From a checkpoint of a small mixture-of-experts model trained on Wikipedia.
Size: 8 layers, width 128.
Experts: 32 GELU neurons an expert, 8 picks a token.
Training: a variant of Muon for the experts, 2677 steps.
Below are experts of layer 5 (counted from 0) of a mixture-of-experts language model. Rows are named router (the router's row for the expert), up (a neuron's input weights, with its number) and show model dimensions 0-127. Each number is 128 + 24 x the weight over its row's rms, rounded and kept within 0 to 255. Numbers have three digits each.
Before each expert's rows: a language model's description of what the expert responds to. This comes from a sample of Wikipedia text that the model never trained on.

# expert 62
What it handles: Word-initial S. Capital S opening a proper name or word, like S-urrey, S-uspicion, S-ogn, plus stems such as Fran, Air, Ass.
router:168105130167129102154133110083114159121158136094125108107121132180160132102161111118150156079134168089110116140111118128125125175120147119159129107162145111123159113078117169145137119143079167153116107115160150141088118127118155120136163155129121133131141121128138120116136137190162112145130089137167098156164106145121145089118155099123106075112125142132138105096137100088137124128128
up0:141115156138133140114160087121100117094139163100107151170079191098129131136117137165140126144123129121109118131117105183137056137122142127100149133118128120143108128123162120126117110120127101146115139079145142164122111130147112139095104138117164088110169127073161087103079173180136136107125177164123114125126134164099120128121121110146109118112112102163159131156126141136131129118116
up1:137160155166160171118125123071134130099165104172122084146153094128140131156136156108126131163096083137151133133159095103129144116121154090135142130150111132147159115116102128142157137128114146179169121109093142181120153129083120095112138078137130135145103137107124112097089107106160147157144117115109125092115177105155152105114141141113095112106105117134116120117159084099131129127125
up2:174118105149163148096120102107104149137093093118121088114153123146111115106142110144141109143099170121135181095125130135125158115134129154175143119106160109156136156180135110120151119128127133095157121148133150160110124131082149154135113103139070113126097121110143096139096166143097138141166110182142177093121143099114160111156146096104131161123123100157133123131121101128146083103119
up3:099129112151124137096120142137137093145133124126109100125111165106102115106177129122101138140117111104145112125118115111133087113149131123168123137175119140117170128129138122104139134153147076093141116163158117121147153110156111132162173146150116120097093120172126084140111135147120104097083156130072105119186129146109100174128074148161138144149130071150129157109107151158154131151145
up4:119100137136128209153171177128146161150138105140143091116150133104122130084098116119105120104121084102140136094139138151144124116119108113089143127136106142126115172081128123155152119142139138169117094109111141091132046120138121125137077145146168124122120130143118164099136118096122135139146104148114163129123132160141134116122124112147107087144128084101135168115115136123174137113169
up5:151164075142105137168101108184095104088117070110117113129134167149109099093143127100105112137103151144143141138114128107126150142077141108106122116121158062132124143113157143095154113143110148135114137141114145148142133073096099140151129122133120133136133125195106130088109149172119157154127133114165148162128162158121140107134152134135141138152112155099133112128105123105121177107138
up6:117131110146131119124131134166089102102119099113120101166155113119150113076132172100125149138140097120137114081140113112156111126137126204125095167134154135189140129122090155158153162152090119129143165141141159115154119153138141117081117076135099130117166117119135065115153127113169137114108135135133121120137163139137116127121166118157101117142127090138108126130171149119096108098118
up7:152180167114143147119155142128104108097114114152164121133126082125108148140101091105110131121140116120120135148143147100152157101161116147123122129098115137138103133103112162141115136093158155127117127106129160115109119113069159119159112091097098108103095101143148082131150120111109148092138140181157151125116128149169113118111121141119167122136171114131143109134102110206149178114168
up8:106143174134131107164106131128117123132123133139145067167085117138136110153155113146177177143084119096104119149130108103145131097153143124101100098144131147174112106097182131089098166103138094122111145124143165103145136082152142165126112139146129115103156117149151109126106119106120136153156119121122183074120124127126133132156130097130121144178157160132099107114122112083131147121136
up9:114113113108142137149144151109114182156130149072121125105064125168126111187104148129134114145135083133122145141089071135146149116093110132108158145098143087109133122139150164119117120147142121137120117095147121132115131161121111112097124118130144108099130147124133130158117204124143147159140102106104112130088172115138139142118091135142102118134179135132183132117105183100128120123109
up10:109132106103106147150135100103100159185142170153158152138092096123099066143143135134102120131109106164161135139163136082122135144146139148131116090140151133107107100164143135159131110112095151161182125141126095124114105143134137151133096147145155143101135154139144150149105123103115153119150158127090142144098066119138094131153091142085108134137122135103129068138113135147136165111138
up11:150154074103124108102125122150106174105124116137109132125154118113128097152097088150103087148118126161115127104124142100148129071194118119081119146167144125149123125152149074115143136126138139127162169121101133145140164141125113142120143113116149136149158128128146171109167120145130137139119164095111094097098104101138123100122126130077157087173102113151147117121121190123120132129106
up12:144101145136132120144062120118135114163162090151087155122110161131174126166140097131137159163096134144127133128188111144110122112098105093186150135127110140112141125125189183142075112122129110133075143118154120129134122142115143135119115150108157109143161120110161104159164148121131141135118129088137136117069108163118125085098116127114147102110133136125128095119123097121114136131156
up13:137138140134126140141109143172154162132112084138102149129065121088145118105106119124123119144144161121094133117125109122127119134127155157092147143107067097099139166152097160131116113088153115125193153162152149175129133101121078122135092147150147163161132144104167100136120125124158157123126097160142117136132129109130166117088142140107092140085163125120089137108156112135113129125093
up14:105153116114136160141150106156116155128116145129111141118162137114153085141107063138148181124107104136107146133112146096148135104178119155130120127112118119125153141132112095138130140136104103107156130125134133121169160092107138144069115140149092189139142135094158100159156163172160125120080160129100107132149118087139156157137153124108083137112127114095103116146121076102104117147125
up15:153163134122174180147097128127177115139119099126157148103094114166156095173149136151115147162107116138134097143106132146121106100122124127131115072088089138169108118094105084142122179135109105100132161106095154133132143119102121139125136115119140143085161134136115112121124121152114160091107156131158118142164138114110139183178129156132126131116130132124099132120130180138127085091132
up16:145128098126112129161153106159119160130141131097127118119175108154150117148089127135168140157111136113151129131128105126097144132141162039145148112144199146160147130106135150129146130150105118154085137145160161115126142121158110121145085139117129111095099157116087086146130118124103131119123111133125172117107132102112137143156136090123089069141149118129111072096108154123162136133124
up17:106154116148137102124131125168099098156128140125156130095142099119167132134131089166128133165149098135101155120132112100107123158148099134146128157131105147110080120157142144092093097125107134142144095120128176130146151152111147129121157081116123158129128124138147130177089075181110095180099103127124127112160139142122144142142129148127105125080120163109118161117152126112175096158082
up18:159094147146129142127141160074089135103144113079165136121148120096130151149108103146163102168083108143121140125134161179113104140124092105163107099154101137119137101119157113122169105088129110123147142096113150120117115124155118162136082118136151120132119119119129107132118095112109159160182112163128081143102162148123096107150132144101178132153130156134134125077128097139135129155102
up19:126078147107138125101117109129152170140121123080118107150088157143103107134179124089114122122127179158115111117126117120116176111077091133146121129102101124126124100117118095161152117113112147181133122102119159072138149140115129114121137176108112121127164113142109141144122154139119134135143132120119112131132142166131140124135160162171086112077124205111126103123181159123138121126123
up20:146108128089138151156077140099138176154112131134118096103109130097131127132161151142106173144099120119118121140139164128120108153183136184119108159104126118145093103152126127104139113108137127148150156120143171145128130119101096119111120135104063122143188121132165147117135130135148139110100116144105119134135157133175118114144137111105080124093107117172164080139138160091118084135122
up21:151154109166166144112104121179155150142136118116126123130145157091128114177168135102140077115129159096132130113116095133128138102096113165151111147096113080169132156118132139112116137132132106180093105160093140110163152133151152093099119149131154147155160145122129103136143116107144115150111104127110144091099099106108087162140096143111109123127134171171082093155135150133113117091121
up22:162138123154106168112151119120118101102092091116121134127113122127118138146165134148107092150085157133117115157125130131099144152143092074145137111143126117138127188123152190143090176143124123126092137094125138146130089139144110139131145119143147172164110156134095112131118135137131061062136138132193125126097106131094164127106140149142113136122111118136115172159105118115150124126114
up23:140124146128149080111112141134118112130123121142123107147162134127114154110112186105137131136111093152110089128154137111123128090148121111120110140124094166095137109103116145132108113157128137096138141170173121128151137148153090141153122139101104147133141127103115143179184128129111172140161128123095143142142119116107107189161144159062152147084107094102082123153093148134095104155159
up24:075134090128132141115091132122110136154126151125160117109161119134138157106101130115132148155112134182191169140138103140124126127171110100083156130137110105150135144118150105155132107119163159096127103126094135123145139127099130134102153123122132122103112131130116124135178122118166101092111178118154181088139052096086124124136177135126147171099143125112129133146128121140114127091113
up25:112141144170139097127136123199141123106136090126133125106137084149148137177097121131121130148113154113113095114172135134160119111091144183145149144132137097126102086094146127103132171158149126162146118131110149093128136145128144115099133112100148139125122132116138154137186139140087106083134165122117140120137073131132150149116092143091161143144105127114142114144119141135089074134076
up26:094101137131125122156114117103106083164125093160155121137124118158165117152108149133131119141125154098107094086112166130125118141171127093101122124134108127111163163085114093145192093173127115124141113117105094113123134151115141145148116125142094152117128134157185092133162110152111102170107173130137124172114169116130121139138132101100158130155134117137148119120112122105159064131102
up27:116126156099079146121145112150116141104099157118140116128114116147129112181163134125105105131117174136152160129112112105151109047116126103124103141132128138143112118088113144124157158163140115071086171112153116089151063152110145131174108151118106135125120110147135164128125126118127124103105116131139108099141124154157099142145143147140150145141126152112079119158124117148169167108173
up28:101123113118145148127128136158123130160151121091157119136098128097144089157142100110109141138151101137129139111151149130150108129106141140156131137152106094142147162125126123097135136122148112140114095090123123092132113133163121159162072134140074074104106172115125136170115110122142167071160166147189130146168159134131119145111135084091131142169127131129137156088120104111115075135113
up29:115114110081114098111126136142156160126161117119141141135130130138094096138143124094115174111075141119102105133136093142114104106115104162141141111147077152141144118143090124146156140147116105118125130098145110153120144124093141199140159126155107184121128135083114119127181087103114120101107139143122119150155101125175145156137131077176153159149143155137139113103154145137110084121134
up30:138100161097156166112114084128112164109185097095160119087156152118120124092128146097119148140119121134117146113071129121152137088086141152141127157145128122127147122122114130166138132158083155114143129105087162134100121102111140146203108116122138101124129147152114100127142118114096137118133144119102153163153121126120130137141069156101169118144122128142113095095167177151118145139129
up31:112061164120167126134103131109136139168119120126126166157137150170104066117130162131132166134111147105113113121122111140131109125120192089147079129136109131122156113083163148119100126154121119147168131137116162123140148166100153096117142136114119123123088117130159143150082139146130144112102118135167117140129134153130137120090166135118129149113157080098094134106137086113121169092100

# expert 52
What it handles: Digit one and openers. The digit 1 starting numbers in dates and sections, plus sentence-opening In, This, It and prefixes like pro, sub.
router:135129122165128084133157129081164142110110148125088120099141126139155149097178122123167129096140169095137091158116093126080152167141114131155130106153173127104166085132099162146139129121087124084122131118148101142108106108112146120158165143162147085136146134105140154101137128140183130129102104119154129159111137159108142122147112094104121106098109141148146091102158096136131128145115
up0:103133125120109081123109152168127163117120124118092128125123143147150136096147083114133124127133096115132097128148130152109164166140117120160142124100123114151124130113105085182160128123124136156082159159142112138124119106161160098126110139078179125151137126119134120136108131127132154190114106132124135157192145082140122094106118107138080157080101137125136102140138098135100078139169
up1:162141114148108121124140110095163147130122141136134159096176116155122137098124143092125137101151162132128145138118090120159112161079108134132124100149177144120167104147124088143103120142159135161171145168088111139146114140081136141127155138134093165090114132128103094171160117129153094170120132080159109092096109148184132132130095109128112152125124113140093117142107118133143097116155
up2:166117136121183136076142100103136125093131152136158148156124161159144157137108141105175134135145088138105142131126140136107145167149149147125172156123187119131127127099128140126137135101157117075156145127141157114082098102111124100115134152129140100149132124098142134136096150151110143119128079072120105123108122136114131126123081112089086114127106096161133123110116113109136196160118
up3:206144134134133082175131135173130145106140094155134167090161155142129131138113111135121124143155192111113084143130106158108111134139130095145147120129116120119120107117097105139169070154124138158135128101108143127093107151114125107128122129103190140132059130125124080100125136151135094137130119105159125140133144152154147127144097129095093139113129129159147142145166129100102128139109
up4:111101113181114102077100130151135122115124093120085154089178070122137137121147114136123115077149147122126159133137140139139158127174172146074160076126194110154118153090152148131149148106086156100102146119113108142122129139119106132156132125119143134147149144146139137119079122113113130152101121089134146140149092127151117113131141129124135110141128159112145183134112090135115128115106
up5:130164099167123112117174109127104149133135133110113109139144093144143124132143134099142133114114150161134127157107105133135109117153145103146070134178158124114156131078152090149134091105137106115090165101089165066110124143114142121138148194154149140141150104121079122120128120149105096117154130087166099166137135171138159132125135124113133068122115155129114128112155152136146113144121
up6:114132169149092134140163116118126140164124151156175103105119156166141106122095098124126153088136121128126123122122094127130094149148153170111109139136159127140153136105162088128117152131147154096099098136169134117099134056086121122149165091145152119126140105128096137114120162109138087153110152101165132124158157112131172112116093084114084138099135134160117154121106111123098148162136
up7:111163106097156093164138127134129139118143097125139127169127136158137167110156111155192110127133126110084135154128085091088143172104112106148116140143149119144155136123124115108164131111141129112095120159128129115103123156120114085104143176154072131134147139091134086136144174113101111127110106161162126119095139154135133132121171109091109138135131120128091147100061092136129138144149
up8:115143140130146114120140127119123172119127165107131129121117105125141143101072090129139200075137153120134109111141141120066164119119116147128170124132140095142126175147143159186118174085119161102149126111098136131106143138136113127133133118116123126139193112116096178146112148143115139120121127100100078122127117122116116126137124100130108107128136155109130120146181134161128112167068
up9:103158126094138114127140154047147175115107140077146145107132154171120142105111146120204139142159167154145105124123106137111113136153117105153131118112138114135137096134131111169155073117137127112083132122142127143102083159137108106111127135156147102163126144137117120101100107147146130110108106118136135140107119167084132095154123091144121146157140124109107131156175155085133125123104
up10:156140133154131102089149138129137145120156109123078114141136102143146112108138133111102148119181115124145170116148141137092171170167179135159162128114136117115094151119170113137177136152100136098089106172138156131117155160132125093130102136144153101092107144117112142098149136164138115155096127115112125106102131121112155097148105141111126138130057156164113144078115107125145125164106
up11:142123120149132159140193168114136117140109146133141113111118136140179151138126117129114112108145124143101080142113074119149091123124139151126097156152166093090096103114088138133103120111089137102126135103125142133129126099162154116094128123140205080131112119113170148126119164150104125125100112116132117055128123144132123158085143148175118167112109130133151163144133145148114147150118
up12:099112161096139182136111124138114155137129107128137122157118157125126140122146154135149109126100085089119172106122094121123131142163143128089182090113112122137128104102156153138119147156113096153113134146110175107153101121099176145125111175122127165143118093081143131133123146155121081099134110069164147125117130127136114118073125078156144140076119126172131148128112152140135135143139
up13:124135124117151092092122146119118162130158142100171155101154172111114128136173120098111137174148106138145134136107097122082160171146121145137161119172161123088152098085133076166098131091093151139126111136164116130116098116104145114134085133099157139147188156125101147108128146139117106099143133119181113114140118130119140165142158135131119134113140164127150117126117141148153131179122
up14:158110139099166122104113120122124131179152118088118111097103152127088135109129095132109183097151078134107133150109081081130157139140114117162126128177167121157164102102123176154149169155126155071127146108117116133117098122120125121160122127146110140118154177121133138137133106127150150118126115112148091137136164138188179102098142143130116111137125122136148094136111109103103145132115
up15:148145126144137128170114152135138140109114122087098116106115157155127159122111130153129127139154109115142104106119129122135134148141121125116129094205167104117133117091126179173118116151114153085096115174113129097146094096108130100125164091119140109139163165110183155108088160136169127156087137092118127132109116142139156130120142107114122158112075170125104128092128128115090151121099
up16:141136174124144134085135095120079119106166134115144097091136138136144172106128128158098126131099127151153117147129101084128155132120133139125130103143126081068165080072132151162107122125097145116145119123175124140117138091137155141131125141145125123139133116097101116110128115157153125100065138112165146147108135098157192150134149135131085102132077121153143143119118101127130162134117
up17:138121158124107092122153116131132118122139085123144106101121096141130127125088082132110147123160171132081107159088095137136111122108135166148127152167177112139127190150104111118096141152126139146066137154136134117099108155167151128153099125131106106092136121153146134127101147124116141118125112108130191106122151142123151099092161144050120087154147151138135117156131115112140133133106
up18:083102123128142104159134152119148145117147108124126116143165102178118101101107086172169152138146151127094147124110151127124143158163106137123117124102139168132158111078159142153123130157140113163150133121116163086116115156124108139152149164153159101163115145101091126147099099149085173128095100101118130128120100101154119140092127098151111086139084159109111129138144146140096123148093
up19:141102160086101160168121111119132183125131159088100101108115127176123106092157159157136098106144104135123122137162098171117137193119100131172127092121156143131146112128147119142120135147114154118147146089101117137106154096103144146136172144128159097109117146093135141138129114122121138123115089150161115132123102144124139098127170101138115117091131159145145114091125053134152104126139
up20:073121149157117139121135097160108127162129143080174103129192118115106190107113143099092115139121107124121128120148094129147104118148132104129113137124115142185116106136159127121173147118145174119103101159148167132167121075120135149116121101119134135105118120124098136135148145111131159129165113129124130153105084139159118136093092093092130173131103123151133126170136097124141099112097
up21:097126102128149064120116130140138118156131128102125132083118158136150115117158120112146100124145128144102111167085124113138131138154130111102159114122123135127154158108100119150127153141111163080099150129117163116089175154114113118169142142143169143173150209123103087110122119130104110156123094137151098136166105150108144091129117143113128067132163146132114090145159109121126134166128
up22:092110123130143130100160096107143127133145104131113129162180131134138152096095124160119130113125119110119136124140107143071184146165139152174145161130151095121167128149148150159138166090121143124121119178129119126088117082106137078152093168133120070155119121112138117106111126130162135100113121092130149158153121131138102112103168100110112138107147089143094132151085102139154123133136
up23:135133146152127082141160155165153144138104130141142105102128129138144145108116136136151109112174127108137111142138105113143189144124096147148137110161157095125158122150079141147169108119076152067099137140139137136118141142137117090149123171123090085151103123111099161108128127154163104141107133099171096126149141135105132089162119140094120124117123142115148114117165123093139077164082
up24:129134161052128108141104176128149135122146153122111122125120120169089112121143139112140127134127138103142127137101122128159172109168134131164143137109122129113153137120095179112151179157095098141171119142085123140113121088140102118134118127108081167134158116119137121105125117122138104085168118119130140154113110141168096119133128140081136148045110116177145096107108124122132138139101
up25:121117145170148100195110117119145133110120125099101117083131127124149130142132186088135113146125113131103106090124110129131128129088122108135099165122198102157190105121122121144124142105094135144123157109205097134096116106112134126147148131111126129134132127136137137092082148143161119160124155109091125117116101154102125120125119169120148162152138126124108103170167140133107104127171
up26:106091148145117132119147145114141166123143129091113081138159132155145115140117150128135105099123156146109141193097116117141136101154123118151138133128113095115155127165107111149141167160109120097176122141113165138126157151101126132144159101118112093110144123119110101143131115103172120126103126129124136146123134116110158159111161063145152104123173147172147147091182064128098094098135
up27:134113157170128128088128134113109164120155126096106143062139143124151142136105117139136173129148156122080092142121107121137146119105098139104100126105126137098198108110125140128152149135103075112114161130140159134139130148161174144158110138104126143165134126106147149133098107122108098097142158132141166084167184147130136079149158111111115108105113175128138099133115100116107124140146
up28:139129150133116135131123171156125137117127118087195152105146109128092094145118134126163131114108108145119121112136113121169155200147090134132125097103192110107134122099115148131147166081183088125120131105108120125145143148131152112101174124152169103140099138143149143127075151103113114145101147134132147123147090173124099102157134105098133117115152133151151109129128111128139111133078
up29:111116170173150141127176120130161140103134120150165043124128124065135116114129141105152133154111151144120115153104147134104129100119128145124117142106153178123152094103131105158161149141111133161135157119121138124119133136134086151104157120114124105180131126134117147136083085131164128177141079149127123133126109148158116138098130133131127126081133097152132086112152114145118171122081
up30:140097136111106099137113128105129142139121158117118159125151128137142140130112129122126133148141111099131134142140126120126116167124094121167111111140139048139134121124102124134118115165108131188154151157117148130129075043103118133160098129115170073140081163093092127156118158124087127159162090107113128122112169177132143143124119114163119141172126160132138138155130125118127099143145
up31:108096139107124100111130153144143170112138111116128122144104113145117141142163131113172101107168126137123109120075114162138138102122085121101138111123155080092107165099114132129151148125104108158097105126187147134137156095124145124073145136124151131158137116125151132149116168141130117177140153107101157137174109132151129125139137149131066128114136165171144137143199113111148147145094

# expert 50
What it handles: Mid-word letter c. The letter c in the middle of a word, especially before consonant clusters, as in Des-c-ribed, Es-c-ape, Spectros-c-opy, E-c-onomy.
router:139140159121131107116131129123130141118128131122118112103142127146132146146126124096153135100122166136136125121067104105084150129164125145150126085147126164082148127106131146136114145081142147076129137131156131138089113147082147148172121155159134122166140145127141135118158141162155135144117103091166085137083156142143130123110134124100146115100102173144184065153156096132101112104077
up0:092144115083114091128111133114128115112145095107120115135102147163113118121141109132172120160147120151113174101127141108126113092129120127096117106120115143170100167122128080134133121139173146126135116103130144176171162162138097118109159153127170125151135160152099130097146148160107117180095100090085171105102145174151137107141107112133162085108123139113145129147098146104120165134113
up1:092151105152140132112138180102100134123164089111158110110110112144108104154173152114105135145110119146124130111145110144072119129138109118161122140172121113174176129158142117152104137126128112120130101120137118136145163101157075114087114085126074092164165125119131099130153149120112124084152107150132143082130138134141142161119090116103127155144158136150131130126062149117132134151157
up2:104153130137081103139124112091106132153118138103113127116163125156116165155173159138121119150158132116128119174114122130131153117133133101124121084115105123098099138139098115135109158106165136100103084125150095113156157141134163080100129107130097151128117127123125160169155094196177150120154121111163111154102134078143102144089133155123105120157148143088161103110089124133147145141133
up3:117120100078116108113121122114170141155134137145135155101132152114131128189154127116158121122128136113123139112160131172096127070162177131157076138118131134142149171126099078155120178113097133127127111151115162163132079128100140141122119111115164119133092134151138108126109108129144117096165092079114166118113093117135144123122117155149145124106160120177143142164122101094112103129119
up4:168122148146132106131116086143112078113128155120135122107145162098139147118131104118128092144150072112139127118122099088153097110134154128096106136156138161162149142122149083170130169096121113090114113160184114105128114130117126141126132125097088141112127140099137173106169119130093114105123161128118107129120124117144084113172118150101099180154168139157104140127125165167160120125161
up5:127118121171139152136163164144150123120143092116113109124098118145107134157088144116104122160095125128103127107157107152157099152106097132109125074105165092158095123112172077107167171120135143172151123123135139109118089131131174136155129098111117136161112155126156141119161138142111113120123097169146110122116182133123113113147117117095129145128135156131126134175067113100091135089137
up6:116133129150122135136126114174160078107142123170136162074156155098166161153125130145145119123123125120120130135127115119119117141159113075101125163092130120124154069121122147145166134148120126098132121147117176098111121150133151149085159127161100088155149161138115129162154142123085099121089123172135106122113096086151090092110141117133151146155122095134115100127143076135115133165132
up7:167132172075150121077131118097115155134111112100140108121123083139145137123109146087118131137170163121162154138146135099125118096139113128112134121121168136153098124128109068157153132130135152135128123120140081096114108133117120127084117173171137089121129061162153143117126126108150149166133153137147106118124119112157133103179136099134172116182154117137150103133130123131131081123119
up8:147093119176131122153174097110155089125125109135099168187104118109123124118148142115071118118148117080120159123143067108094141172119097168144115110074114157157144126084145132129132111134148124140126132162132123138122083133147083172133088127137162133118138125131138142158125138119112171123122101130100122135095166151151146130152158103150084101137101136139128146129094136142134149128144
up9:108101143106113153180104115115126118059147168119163078072129111096147146141133117157129120144141157103106112096145140140126159176092098124111140144151141081090119172167144139143127126129164086147132118121118121131139146104114139128076104126116158129121154122122088111129092150114126133155124100144146126111100110130119102133134141181142158160142127118124120106143144164083125186130131
up10:125153111135095132119107184115145164130128105184143136142087131115121114167111168175137161108159086122125158120117155077095114087149143120136122134099131116132140104107100106086118125075129094118075132118184138146105148106111132166155138135134165106138150167079121161129100094129104156101153156113139141132108172114115131099133130148163122136123156147109133111143122114124141137148124
up11:126130145106125150125107139106099129154145146098105167095126121147139118121146130111139141133099092142150107110121113140157159177139101087157127097125145126139114124117170124128133102156080147097138167124110136165148123100132060145126076118116126176133127124150121160117177103091116160149154081123091093155119117124134122101107114111135123143091151142211163152133139121159128120129146
up12:117147162089136169150118136111161141157171118164110133136124124128071140101117096104172158090136128122133139090130091114137154116128168136134129137150113102116109156170090134119123159138144112124109116169116140111113117110101162134133160131142153150163107149115143170161116118070106117127112096116146144081102132086107115129114127130121130178089136140142157150139157088082090151092136
up13:119105138114163169167130086139146131152116105117147125115101133129160093133167168123133136158122101136137123127117129131123107147141097132059161136117157124127133086066117138163145159133110118114136116120127136142147122106146124130143122116124149112133125080123137132171184103131132143114139132114134132117166143156125054170172065147151080093140126133106131079093148140150105109125119
up14:100161127121144132120115156132146112126122147138127115112128075115133144109113119073155129118135110081134132153141122100150155142159152158143096113143169136156140144176150130087116146118142079122101111113129091098137131084111165107105102129084143190144151136175086122124098164157142108140131128101109149125137111151125116139125136086135107126175171122099123179136152149140109091089116
up15:091147131064134101105142135079114130179123153132149157119144129142078108098097157131140079091141110140150093123094132134156115136125123143152098122083129148080141148181150097128135182101160128149174136173125159117123121128133113089168144132136152126128124118168145103137112161133159119120136119105147106143131117128118159119161139136133104151064136100124114089135123136136130125139102
up16:132144142130165144141148127150159139129110127123107160090124077143121130123110123127133139119106098116118159077131144112132139140152103119120118160140103161131128109098121134140163170141126150113156114163135104091108125146147082154158146133136109121121138164100127094134156099099122137133130104142073120087110088176135113145101132158061159163110099141047139126103140144143160169135145
up17:109074119140112130089160132159143119125140110163148150133128099135154146121090081122115104124119122132128143095125137153117119139093146103157114162131119178084176114128106128110109147115117132086111144113127121164099109132141108137110162162131160169143164113091143124085090119124114173146147161115120092083145100135165148131102148125132110156123129154171089167132174119145138131134076
up18:117130125124116106122178168120161113160118109138127154174154117133111133118099105127107152136142143123120088141151091117122112101120143106177094135108064137091144136148179141133161131130157137094130060151120161081141177109138118101126164130113108150155108080144119118110117084113156124138131132134109153112136111131157158144141132130106141110131121169132139150087079167153149105104120
up19:116128120114153140095118107145146106163143169143120099128111128127168127166129117126160117157150117130111149108085101125149103113143121153155099096108109173122160115115127084118162142123094113107108120140104141092124135110113118174173143104118167152178127108110080136114075089125117140117126110085156109121160192158108116159136111183114143149117117129141158153116139123157094152110114
up20:150132134124082100141165148091100134142114162134147141136134155129162119104058171100110129110138152125166083114144144146133154110172158122168124136092138144147138134119115161141108117112116135176108125160129130099110103102132110123116113179150146146139144137165156102109096134126138133072130133108106144124107156146121056116162134167094145093135087116114161119132138092112133115143107
up21:115155139168094123146115131176130170095163159083151124163121110093108178166085125146143172140122129136115166112113093119143146088123132126087135127139116136166111081107073134139109140135116107131141119128145132117159160142129125109159123139122120133165173141121134160127081119105121113142118080139146081151099112138124131115130122111172128114082115090122083122155136123138166166123122
up22:114091160106119143159130131136101118172133135109131131161143116195129125140142152148144179124114180107138108066123103117130142107133131131130130129156104143128156173104148124103120118122123127076139159135172148140149136124132101128146121153145135169161141140126094127126162153099141109112113141103097121099137120109182107148131146104122122108138128105134110106141093084080072068090134
up23:099114190142150153127125123140132105160151127105167101151103142191160110127158108103127110119139141161158099164146137087139101133153151138144124087101114104135109091112150092133100140098127139070137151126109120111100125123134152106108069143121140141125151153100135107152101165151107150146180146131111107184111108144127091159142146150123138124089119113091108113117147148114126094125114
up24:151159142129097105131129141125101145158112160117155119120181150107118110170092149111130133139100124129152153141123148152155131111170145125118084134086149146087110117106129120110123159112122100100122104127122121094127127098077138110166116145138131130147100087117128166120137119145099181086120141156132070145159133095158161131137152086143130136167129142103124137127144120171185081096101
up25:164131121115111116123064128109132115150135137123127105093173125114132116100145165075134130141120168103107184127122144150147167169110132140180136099148138128106134126105153142138085122130162141162106121102180150107120090099147151145144074149117128116134106123123147142111104123144164153116113124111151088114147135100144088116155113102125094162121144128126129077186086130133152142131109
up26:140141141151114105098133110116117114116125144152136085159149126146097130162156166074099100127135178153151117163125114162104152133116134149139118099152094119185113173146165114115090106132124109117109135136131103159137142099156142106110111165111116155137107187132118116121127170133188107106121128117153116145124074135139107137116122116114154081095087126118134119136072127139112172142134
up27:133168135116133158164136098119131126106141131119130103148120137137144149158141139143111122147144111104096128144110121064133151078143123147150125137130122148081109164137125127109140125106137161141116142160144103175102120090151130110165085153134170138161083156113150102139108056104104110146141154138104127107103125139118101147143137107120087143106114119080135177110147186140127131086171
up28:121171094101143178098051134118097150083119155122129147114108123175142141143154096129106092113135126107171129086152143107130147107117113135105118164139098144128101158144157136141135104113125120112109174109166139081149115128135120132134159127150176115120164162158113132113120140170121094136108137166180109113113131135097115116090094129152125132150118138117121131121164092120136164113097
up29:177098102092156111118155119104112155089089144143107123181136074114121102146151130110076100125170106081100106118131107153156139093115141127110105138130139163120166158118134151131152118122127137122140133147126142119167148139113091121091121152107141158137135095087116082150131136135160141131114135112120129116156143127136203111134150136152142155122173118118106098114086169155152115138135
up30:158120124125111128135113141114106135161121149150142141079112127140115150101094170139108151102118141104113110120159144135102167125108144160114135117112148097124140121149140085165144154151166120110080106126105144126121183181155125135088150151116081148133097100128118097129107144129163090110116187102149138121103116072168119111118150156152101132140125108152147117114104124165164137157079
up31:169119118088125082130174141148096106138140119164081141085151156152094122124105127096147102137132160151159152106115123128114120097107064131147149127166126107128134110151133097112119089165123129083080134133125147114146143140168166123130080169118130145103093127137142098123090112116161150140126134131142135107145141093129131120105137162161171140128150145117138107117107114184109151163154